config = dict(
    n_layer=8,
    d_expert=96,
    d_shared_expert=0,
    activation='geglu',
    moe_layers=[1, 2, 3, 4, 5, 6, 7],
    router_score='sigmoid',
    balance_bias=True,
    init_std_router=0.0171,
    norm='rmsnorm',
    norm_eps=1e-05,
    optimizer='adamw',
    lr=0.00178,
    beta2=0.99,
    batch_tokens=[32768, 65536],
    dataset='wikipedia_en',
)
Below are experts of layer 5 (counted from 0) of a mixture-of-experts language model. Rows are named router (the router's row for the expert), gate (a neuron's input weights, with its number), up (a neuron's input weights, with its number) and show model dimensions 0-159. Each number is 128 + 32 x the weight over its row's rms, rounded and kept within 0 to 255. Numbers have three digits each.
Before each expert's rows: "gets" lists some tokens that make up at least twice as much of what it gets as of all text. This comes from a sample of Wikipedia text that the model never trained on. Tokens count by the router's weight.

# expert 9
gets: "\n", "-", ":", ")\n", "}", " Total"
router:115211112128103098150173126132102138131117163080077166105102098097134157160113165104130126110177161189110164145144102137162031159130110173125115137137108118128167113153107102100103124127127119107129161142153134131143086142126127164123112139154148142074135070117113141139139192155065150134064132168141097112083122116151123155133146149143082164118142162126131166110183089109128147128134133119222122155136043079107126125159123119123209085125162126092085176129154231160158116224136099
gate1:187190090109072173127067077168165089139186103147076168144127126108156145145111130107084074120153189152130160100123100095142118147077124161129086077135170137079083191070064080145116114156120071161101170103084151135170140131152125145119136124137136071137151145091123145143145154158091137184159114149178138098093137102163165078114117059165116194060109102121113135125146157169070112117119160152145163109111102161095145134116090138113119144136091118118138134076189154150115126124076106
up1:161119105157120133153068125109143075134079122165090210128108178103163078093145137088127131112154141184173152155137099120146110123105152119081152138081126118041120181171115139146123078123187136131096116163156131185146134120102079132163166134123117146146132115091120083180098091159093162170183062163120111144094134138127097145095103070104117191175192168122120193142144113121178077169161101089097157146113145127140087124122120124095122159171147078152085160099132172141176102100093166

# expert 17
gets: " to", " of", " in", " for", " by", " with"
router:131181114126119145112163138136148147093125155133112094103099112150219159165140164148138118087150138180085116163093151116105095133128109119119167157107087075114146118098154108140130102128225077134130101150151089179158166143110132073116143124141122114148116095214160158139168156081111108154097157137114118119122134157148097144121117082126167188162108142129114191098185122085133107095116131068147088149146096136107088110093137169142154062208149136167171149073121221139132052161161101
gate3:172170136117095109139126170138117114126136106102110047171145140075104122169135174189140139115164182111103122105139202115144140151141142160051123173210163144100121159161112152131130104169132091155057121173109135119149137107109131110150115093094167102118162130124153076134098162135144189123155153137108181186153114120134073158148141170080098175173105051148104109073145082105094091130195143082128064141138152155130134128065154131122090145106174113184147137130097100091133170094101141
up3:158124138142068130106162091103155119135120088112111092118160180126102112151142190149141150141175134148117123105165159117192138141130094160141150130161118093072102145106119134146107126109121000139131172165112114159156179164068120136111077111140080122153133117177090115140130114143135183126165124124137135129142038096173160136116139107150099183177088073089136129100157068071120084141120088117110201126109106133098104079138090093133127155076146056155164126091144117076135101113135078

# expert 31
gets: " |", " ", "-", "|", "1", "9"
router:116154110131086105138113116103177097112133154135105100145115146165170148155151122117125113115183104125174145132129115102144112115175142131143124210148126118077137086135116125154147159121147122101123163187140161178139126140132146120113136140117075135150132149129130154134147151126073143101093122138141086176117081164158106132143204135106120148143171152148126193095141104152093116087152141091173102146150080152172135081095156102108151069164148162093137216128201200090140102255155086
gate4:075094150113170101083152151145175110140112148152109099164133145152185141077097149147113064080069137132106029136159150120169088073124181103138163172103073107106172129128160095159132112101121151121130125112099096101097121112109092131070095110165157135059078163168092111101123075141128196172110137157082119162127186137062122087125145147136099126099117098136142180195137135125156129104102139111114119117130080106157049111158112141165086092185096154132139147105089120105156149091086162
up4:083090132102196078163156083131145182108144138119108155133090121150170079068143128170132133065072164130168066202108177056143169173138104076082115147158084148156130157132118185114139087122076130134089124160129073166143133135143173147132145120151191149155076108111139118123073121048145133128126136094129115167192119129160167092147089131143169089081115144170117154112155096129129088179104145119148091114139121138135122048152123153187136088133102164166124152158099122136133136097106099

# expert 3
gets: " ", "0", " |", "1", "2", "3"
router:125105075135069135090141167202166062159138136110087103086110121113240156132137150148122085110116149160093134134162138124153106135133109153109165169117125092133159144137131117111122127140159111144156112159115085128118123129133097141172120077160089150122115159195114129116130161169102091149115113143122103147139118171182160158184145156109141138161133167092102124117216164120136089111074131103197079130122101102102134127136119132128098149114127098149172152089211163182181053238138142
gate5:065165078126080199067147173166075083112123099070106060135158082114151113147134110032134037160096150117148106130128108126153162148192130079125104121184103070103119112088119122116118162102101128114141138076148117123118154119125083135161127155144118152100155083128090109143131192184102170108135112148178110147117111135135135193119127118097116082181129174098120127089142129167085108079128102142108104147117135111112130157158094110150139145160169088056077138122115179159192110111116126
up5:155076130169129077121133100123146123123119149174073123054114193130117198127096090140169136106143098134104125095106112116040077094119088134096116174064134116125075136137142113167141084135135130146165036126087100109120104088176093122121051094118118160089124164162123133151120155089159122125149101154083109085169148117116128113128073156173068155109130128137153110156075117165095101205125158163124108108171143073151134111066154138104072139131121090129144085132167107169137120195110143

# expert 18
gets: "0", "1", "2", "9", "8", "7"
router:105140130154103140120136129109119142134150135106140132139117144143200126133160165151155114145136111188102152148090142108099121126153111150147136204117126118185172144146147111107124102104169087179198091126131103111163111098100101057144102151103071180026113132086149119132134102114091111185102134141149128156164156128150109106129092121132119134104112165137079150088189119138129123088123174097189083171135111049084117160120122151126099065148135146169113170102191196140109046220099100
gate4:101116059152112113137166160111100080120089121109103125120122123117145135139177126154178157157118128098073133116150071189105142159056066183075118145153086190076103119130185181133136143090110145085179134189171089138143113109119100128100146068104132129131069128091173146118160124131107150068107152051151161142159111091180132138120096069108100094104169137120164111121126050076108098157084143110168095105089141165175082111133136108116131130141136136091086157128147177147152090138090096
up4:110166155168144109149180178115110143158103118108069140107118102162125145169131131205141068095093073183118140096162093128171111112127101118104149131141131156159079102101148190166135088125062114121171131101099088099066128114153073084145174134079140168109115159110155066168104054211181081120152149173137153129143107156182108111105134131134154156096145148072117172123121166166154065097149136146141082102081168111148099079111144087113164128143180093091164119146135094122123108119116110

# expert 16
gets: " of", " in", " |", " the", "|", " on"
router:135143117105088124113145135153176135093129166091106138131094118134230109117158166207133140139104137160126135148136121114114153137146097187132172166118121118132148134121126192137161130125195080131166140111128075142119149166095127082106100059128123171144118156150136161138137124135119109142095138155145149147163106152160120167145124087118171099107109167132142193087208108106087112089116110079127089174121085115075072120085128155108184089201098131112150173098154236132084046161145139
gate2:151103133155118140163130064124152195068132079129145120124058091110057142130114134117072106168165098107148104106162160124125127185133123166156139085182194121160169171145172188112153105144122133116106128160132072079093129147111131157134132143120112133161101150091129096143134151057104182105154144209107111095180074169113124108105128124134080127111141130125092151146127065175071110137095124125148144093092153157183131134134080085069122073154133065104068170077116127135181145120113125
up2:145120139072119145150100150143110100146156131173133113156104078147131082139159149099180179119063191108147150125120160135071144120126164135040145154151070125028174091122133112108130072125146202094139172081049152208153143148190125110088113041143124094106158139100162126065091183121121139130155124113099101106098137153114139127107132139126111128204137121113174154140119127157136119065152141147127102081179112088187130132107148148142108123141117138111131103135089112083168115109142119

# expert 8
gets: ",", "9", "0", ")", "1", "\""
router:073140161110091126124143133184099083130148172120124086103097123139214146151143159169154116101142130136127097122115098104089113119145134172127103174127120124130166145126162098099111130114163101165148094152180134151146172136111149149123132124101079174048111115160145151186165166085136140139155115170154120156074133178148122134184154145108128118145102160190093142142124151133127160118131156077175104178138148070219140084124128109103101071193205122200155155132180157163141092213134167
gate5:157183138140079070121126180094149188077093150141108089174059109148194099120153142099084120148168178159169115161143175112067113139144119089068130126141143168066155097139172124147193162101126151099128127144120138157162166109162089108096097142090096150158142110208139115134122167154149120195151143181123128128101103161073161124151183147119176166121173136127149141136136101143122109118163127091166124156161072139092127036141136180087147133119141105085105138088192137141116119157125101
up5:123091111127173149064152145128121112093130113099155126113119115133124182120152152203154110105141095153101150149115111179114142081147103131104171125159008137132171104124073164164164105125099091123134163157162182098179140138051191101161149149144148119138129109119132125122079160161103108142065137044154085120198159163170090131173103142061099086103112117082069136100157143112133131156104114172137151146074129146144119152140154187183152132085131104112141107150134147102166137163137180

# expert 24
gets: " ", "1", "2", "9", " D", " R"
router:124118084114097123100134142162102076093112141085170113099137122130252148140138142191098132084111183151074107148129138133137075167115123120098121089124116100135159125144157143189159133047107106108148161122181108131115184139140095097111123081111136144181124121142114124155085137141152111133091151131134087155174129170125146120116136146132109143146132154167106155083145135145085133097093127139236119132141140141184083066119129127119154097155145114180168125086189169161136063225147070
gate4:108138162124153141110108185158116091090221106187148112120132088141123127117091109176143100087123079091166096150065146108178129117169117134115123110161167136100070111134107186201104127102102089061123170087191126116111083128162094167072099080104106118136131101128109161163147111139108104096076100155117136138100176185146084168180139104158139094133103142145089201174107117104148114110166119118148158173084092166147120116104161136135086120104153154176168153052094108157148154131161156
up4:093179100206145091102127174114123068105165127117142174162121134157130129115096149127107114141113194132173165142104130127097164099142049124108086101122109124144127129130110125186144105084106104158149062084126038081119076108098080134104181110111138098123121105141113128137134097180118133078111130072103108191143137113148082126085129173093140141121094105170109134116120091099134119083153117163123103127121004104152122198156184088076145118112141128064131164142121143184116126120082124

# expert 13
gets: " the", " The", "The", " first", " of", "=="
router:099152114104102066059157167101146130097137144112132112106065137122177146155145173159124102161199133204109101119136137107114133143179105210126153162132112155150161112119151155175154118128109122112181153120135126155108144148152103115131161129104127125099067170151158149108113127198092118194102141121109093161140153150130156126118159114072173121135143163111119168067174086118110127059119159110112096162073150101071149138160155142102094085159166163121180165109187226135109077175155104
gate0:139057097086082129095122166118105184137173114119117077104091162068145167086140100122091134068158133218070140149137146107121164131113165092145166161159110128197084097103157120080159135149048158110122129132159124114149158162136094068139143134131139130172073088109104108091170129189140128109171057105115150143117112120137121185192053142117159157115154145110130106137054126098097108138122120152121086109084132106116071089155142121158118139133103092133176090142178160103154114120109089
up0:086140181089153133178194120134127139077147149110092137162111145143089057064071136150094090176115138077123152149060165124120077115137138083132116148169113125096129125074088136135059108137132124097113161124106118153123121178128115151076137100168137151135149114137127100126100106132124114167203158199151147096108105112117144139129201084159108076126143167128103074115143114164163214113105071090106149126163067101112143130126122118189101176169053136077065135140116099128145152133138122

# expert 4
gets: " ", "1", "3", "2", "4", "5"
router:136177119101079145088119120120155098139112119146069121121086115127175159116159127167175098112090152157120117123142131143147122104116118142088140135139126108133154103103105122127138165147158120148167141148128117138139127141131134151125092135084138155123147140166145181121127155144105084133088113101161099111163131162108093158183107153103105081162126140096124136082205094133144115097103142125185078157106129098060143118108099153118097153114138163120168156091181169138152000255155162
gate7:100120139060141157177138097125115110199108146157170093151113090170124119146185089129189095099144133103120115109171155114147084105116134102161156136144081032138140202121106203132119135136161173083133151138159156072111133178080149144113138106180101133124135156101126127189097088110108093131139166099166130146162145138126119109115106103068101154174154095182198152134181075146144103129182157121096132161149140120102159128109158229128122122146110130199107132120145151069152110168128138
up7:143040129107080148104114115125148154120089141131123140109171118144132141177128105165086137124146137080194186116175171098063062156066125162117130121180109089103083114130192127121105162125109146161091135186106143134090161164113139085166124165138168100148185183069129112131152147128135138200114126164085076136094169125118132147091126135089171117149126135175064063148137125145169114116189166100130164159136076159122115080150122087172110146088141112216160112130119090116139107138128112

# expert 22
gets: ",", " and", ".", " that", ";", " which"
router:097140096142116101098117156184119076168156148094098100125107155145224141120131169139150081104159117140092056107090118119124102127149105205114117163141120097143166111160143145143118119146175065159171145118152092175162142161123129108077091117105095144109096152166143146144153234100073139144128175177151116097114143167121141139118123113103142141138111145101105132192153135127126091083139174081104100112114125096215113116126131104097061110184178130162132183130129202170183089165132115
gate4:172127123156169199157076120130108150160196106147086162084104155116046120141149124092123166166099126112135109105109175110171084098064126182151165129077081119130103152096121111133188124126115122172189176163145125135127184123133164086185120131157096166122119191124103109169172114130134081151138073200108109132139148161138167151102098152085093155148112162137146111121122131052150150133172091099115152067114145128179152152122112146092124081118156126174099090090139154157132073173109078
up4:141108131098147181167116105113108066111125110105119104092070132097096177197092128138188110108130145113138132097101131069130110106080177170148154141163105095122124132111160098157177153152112148085139149129183081174090114206137100169101188098145111146136136081110109131137159082114208134102121115116169169155105144131138063213127146086118092137160134182078133108103126125133068174182121104132142148089103148174141128158100165122109113184174146077185160081150090176122144106133099141

# expert 15
gets: " ", " (", "2", "1", "–", "9"
router:111162061126081085126132107159094088101125186094116135126103085125211119152133205070130107127151154137086153136110120125075108106149142119115119170141123136130144142129153095131149123163090135088173107175153132152175114133114120108125149075115102163135149123137146183134133105100072105193100153147174104108120132181089146133135113142157144091134116146118088128162235111128135076096115144091234116178119162143148129048118144128143149119131160122101140136101167179112123084240142144
gate2:164134137105119106096130153153102160145133201057192164110146183115180132147179208135136108163157160141124156180138135140120097096137139141072101176163117165122060104147098125117099166102058133121158136143161173206122152160105133111126118114107140167146165173112135142150160104166080155133113153147119167156176125134148116065131111201140218103095131163138090137147206115122125110181185113190156130114147122162100162127167132103105154081148158126162131108097120133103172129178133158
up2:094112056140120094158140115094167101123130104210109118121089063126077092122134099147134145122090179119139111112101148109147165102152153155166199092112074087082172144092193167116187085135173109078097100147146106072094148124099144147110131135144098113143075111111126078142108129056177111094152139150166097142089168131158112184123108097142087153097124103135167162132065102083097125109112165135090080084101096109146132057115117137127168198098120127107157123159124143137104125102192079

# expert 23
gets: " was", " is", " he", " were", " as", " are"
router:131147075132150132105135185121139120120140152138124116117061120159167127182130128188117105139137106134120108136114152113069113126125147171110156131164137110124169123109166106070132171128132154120130125148164104157149098147156119106137073129144116149066095182179143160134167197085077146161060163155193145135148139130099111144146129134067160127153145121177061175041197089075111122130144116122164069133138066109187128131114179154093161072155115158183115112073116182151183119165128178
gate4:121146129162115096151072157193132132106136152112156135099095114108087144118110149147153127136151087106176072182073154084076090173080104102099155134039138072107075093137143172140140220060109143085173117077113169118189120151151136056147111127136109191131132132108136157101120170099111072162128167089050123076167172159135103145124118134084156114134130121120157224158155126124128184148099139136153106124163112162141116123099159086139161104131120126138110148122101148149155133119153107
up4:148088186131090116130104122092074093179136148098184098111119169112121127065122093173130124068156111128145112160134220062102085158098139097139142157072168135091054135157123125074100124126147137147155130175102148135161074150151193090180147179098172170102127152143166166157063098176114131172138084141032101157088109116098147112144108139086124094148187091107180112144116132179065123135152098140154124146117107124130119145102135133152147121122165151118082160153133135136127123091095155

# expert 25
gets: " a", "0", "1", "2", "5", "3"
router:124101105166131148121115127154129085110140182057110115124080115144226101135122155221123114088152125205099135140176135099133122147097137136115135153182102137157147188097148114142128091108082106144150161137109126126153112115136140077137119091109110195054112121152120127143133130189102095164072114171137102137188110189125174154096159162141133165147165157154081166113143111115179101089103167102156078158108101104094117105143146136130151121143179119180140134124206191153130073185115084
gate5:145131127132157121119157137123133090091149147145151137171075098121164148107139180103173092065156098141138109165099163121070112116114121113116141178137104087176091137053091113155101143125095102151123139127115125140123106147127105134143043082155116157084152140118141135175184153144129156164131128183103087127077176144145126193158121108148124131147165188123113092162176123121132152187133122131203066152095118136162081167109135170051185102126084160171099189044086119149094156176111089
up5:046137116118102115103126132142147131157133142109078147103169091141082109177131097144120168169138155143130114095133098137153078132150155164166120073098123142084154116178187159117151098133162129111081134090126117150101118105124106098140201178136147100125075094138095154089130090121095091135053151101143202088170044095115125092122128091127159116128075086140130163106092109061098133072097104081076174100152100104095140096097145084139125147136177088084202146188140161152157116095154142

# expert 14
gets: ".\n\n", " (", " \"", "\n\n", "==", "==\n"
router:116152117144149079099176141127036101097125163144120154169118091169135145105154177163154097164135127159105096123113138096098130125143120119115116172105118142102119142135148138129120167115128116086122166148081150112164100173100142082133174090082153166134123134159138196172124132166144119170087183103148149110093084078142119163165173132137106117141186189142083161124182117117110113121105126118244055183105121099154110114119167126176151197116186095180085168117174182141131130179170129
gate4:139125165115131130133097095087097135063144124158092094111086036178146144101155182101046208159167169080122121183195116079111138105143095129154139181163127083116112105174124186128161160106119111119137111206106136103173177087118135081108130147162155127140070146126100087109117123119152135120117177123159152071105175128149156199136060123127152158171099098135114140143078142189149142099125123076113140134082080169129141134130163115143144097091129156172113151089157111109118133139131097
up4:063092085114196157155067149157131092197149102143217160129148135076160090156153137155182116146089122177117154120087149147102090174147173111140149112124121147108137076069198128136111047149109120074115151186134098143126133175154096140137079109147112125108146089082163153068123138145118168145097080093120157136166066135112088126125132068143139097105177105125098117112114115146106137149125069196152124164140115125093121154178042126110123123097146109098170141122103156161145116121112107

# expert 19
gets: " |", " the", "|", ":", "-", " at"
router:098168131145119102102195159124157079071133131131108105108082130187186168134154166157130131127127137163078084117081137118087127156110122208112126173125114116129163107130142144167105135071164116118162120161147074163164134150128091046137175153085101138137063113190147186118126130129086079165089206135133111166139098130131124113115147105115144144145110130153102115160157087122085142114085130111131096155155141087108082115148153175129138072174088101122113180093196167158126107223158094
gate6:159199179121111135100169060132097094115116088109128088129158111178133053169117213128093150104165119142065069114167122016144121145110136147147132153194163115114124171115127158157095116144138028072107152145167120180143152103124112111129160107128166086124108086137118169102113105166116099088168083147097124127130056112096172119146145086118135147138165161104140130143126121129126131093119141067117143169094093125112125125143124125133146104108137097138096173155171138069182085102107169
up6:130216158188101107097134123170128136149103162134134131142149138138132080170116112125108152110117129164082116101161169042184154187111119144091099137157139127121127123153062168134117058180125063086123143023168153118112131107124075127163104170165056130125119048126097102160113068158134083098133073173156071133101069134092149093158088080101156191134127131134152151123132087093138132118148125103123162188122115100121173114143111150107143120145102137128135178148143148124131160098138125

# expert 11
gets: "-", "\n", " United", ":", ")\n", " National"
router:124117155185111137042133190114127119075141141068042131131076114159132170131123090169137100132113130117090125153123173141107115180127104123109069179171161162126149097105125096143125129135086118074158146163202072162176106144146111072097141155116104118071087105178152105152126177167124131144104167177134127109094099121165143138115173130119148116156191145098118124109163108132110095151132138101176128151067131047132153110127141145123155110154157110099115160118184193108177089198180130
gate1:162115084097202182123173127165124077141151068099128156162066112102148085146061080174197094105116089121147150152109135144132110115158141197122146104152146133103117157087085146200126122125070071102193143128136152168088135144105114146168070122126114144195137136080120149137122146121133136193142139157108121131168127081129117095122110132161146187116135132117081181084128088163190099155088092085102116158109130101167134188129169139070177164171116077119137106148113107142144134111151173
up1:152134144143118176145139126067163168121131112154139123101157099114128168148129124131120125078147188089092134175100200191139103148109166114114108145094139102143105129184115102052082115084181104145123109062099185099172143148159102179105088102177070149175182128115114068159086147140127125104135162142147147108049124123100161083108115133130144095098165128130145086207090099147112117103147122175132135096115091119144136131146111043139059097108143130116128135132134114124062102153165043

# expert 12
gets: " |", ".", "-", ":", "|", "\n"
router:089142130119100132118157118154199111114135128145132099143098115160154139121130168183123141122150155160075111166112106105089103126115111179110132143118107129125182141137111145119136137088171119128184139156123118125192157164113124119123118065151108139095061116144118146143129176125083106138080206163127118142160099163158131139134122051096143122136129138131099100168207059099097099131160144113171063163136087080149091114121132163113144094189110117122097216073231127136170118217178114
gate4:080139065084124138102073151111141111130153116119151141142165149126135096115160148106116182091144142198089196140176129133113112132172111087110112145099086124134148148128173102134164170127101105088129188122139168052123116144132137188126154135111131154163158143073106088083127108216188130084201096119111149179161145185116107126093097129066084177143105206160079133132089102127096127141104124092126139184152137189123197117098123162092139118109127132121151168165147148110173123122179152
up4:144105113133145181139112121115130124120162100158137143098114163137133106111157095108135156098081056122049126059150166098143098109148202070151160160092114094197129105074134103146094149148146127132101146173156169125043134175143134110131063139152164162124167189140133104139065146173151185129083150125151143131101137141118179142087100147117164137113065097128140127112168134152148038161126107068124187086118120134191136109135115049131154126117120109132166119122201109132123113172158142

# expert 2
gets: " |\n", "\n", ".\n\n", " ", ")", "\n\n"
router:099130057133098123096133128062125095091159137146128108123107108137164133115168149132102138151140138157106110118116105138128109115147156214142107168101172103129128092080128143120171106116157126115133167134134145174146132185101112134102115126086190119067112166154118210172137127154116140141088158124145134124140121118154121162170135135113129098143093129114118145124161121125129150095128086079244051170138108089119080105118126144150129086154177114170090151086192164171107016229143156
gate10:100090081074100126077147096116059135106192096101128114092150180097102188107177104122139128128172121145132139095085167165053108106086114164097158124123077146117123112110117078079081106124087170095159125126205099099156099166135124077165136091138144133088069100135166130130189136064108131125061160095090062099131130143159120133092117106131180112168150111182080162144200119137138084148137128130148159112146147127146110139133190167138138080145123092107131084104137147110116117192103103
up10:109145136199125116168074172164147069088083162118155154125108083128139042118105167128113105109105123159146073173151132074159121152157138083181124160145139114171116139089147149153169131188122114130128140125112176134134127059112066155076122129130094131139174115160111125141041170151135119167137112194169185138141103074104092166158141109186138117097140190090140078109097128146125192137134125098152094142110093131129137151099103103106137116100149196205142149150102109179152164095125158

# expert 1
gets: " and", ",", " or", " a", ";", " &"
router:122161080124069098109166138156130084167134171095126111155122120107121130140153147115147074122152155167106070091130110112119089130122133175122152122114083089131175092139144131138190160142120082090142122099154096155190153182115103096121093080126105141076092154206140088200149134110059097168138159200125105090133158151151136155157107097136133152157105164122110157157182130089089115080125138116104157110112136116163104095088159169124126086145152126147129224129163184161187056178116077
gate2:117058125093148124114163113115157113126128157173187090093128103129115139164084139082101118066150098131150132080111043101119119139150156038088143135170136082134161107132098114135142106157173149125073111108148122046139061129112147135082047159100150118117136149135175125131152148100136189113092108127165170077106097137127092161143096120069151164190111099074143134138175149126158155109127167105140147165054057085160164076113144109118080163108137135085125154125145084150137140124128161
up2:090073103096119141065081189155104121178099100134046162122162090175164129199123090107126125161123130090125097139089070153101106163169132155093136191127168084114149097157080134169136101125181134133158202138031115156152140146125095099192106143102132145155109129123122132178093170117135124121135109163181117113160109177167105073168134177146066153150101143113127132118119193138133190118125178129109143122086139116167131147147092109147154123122143135164170076113090158083152166142131136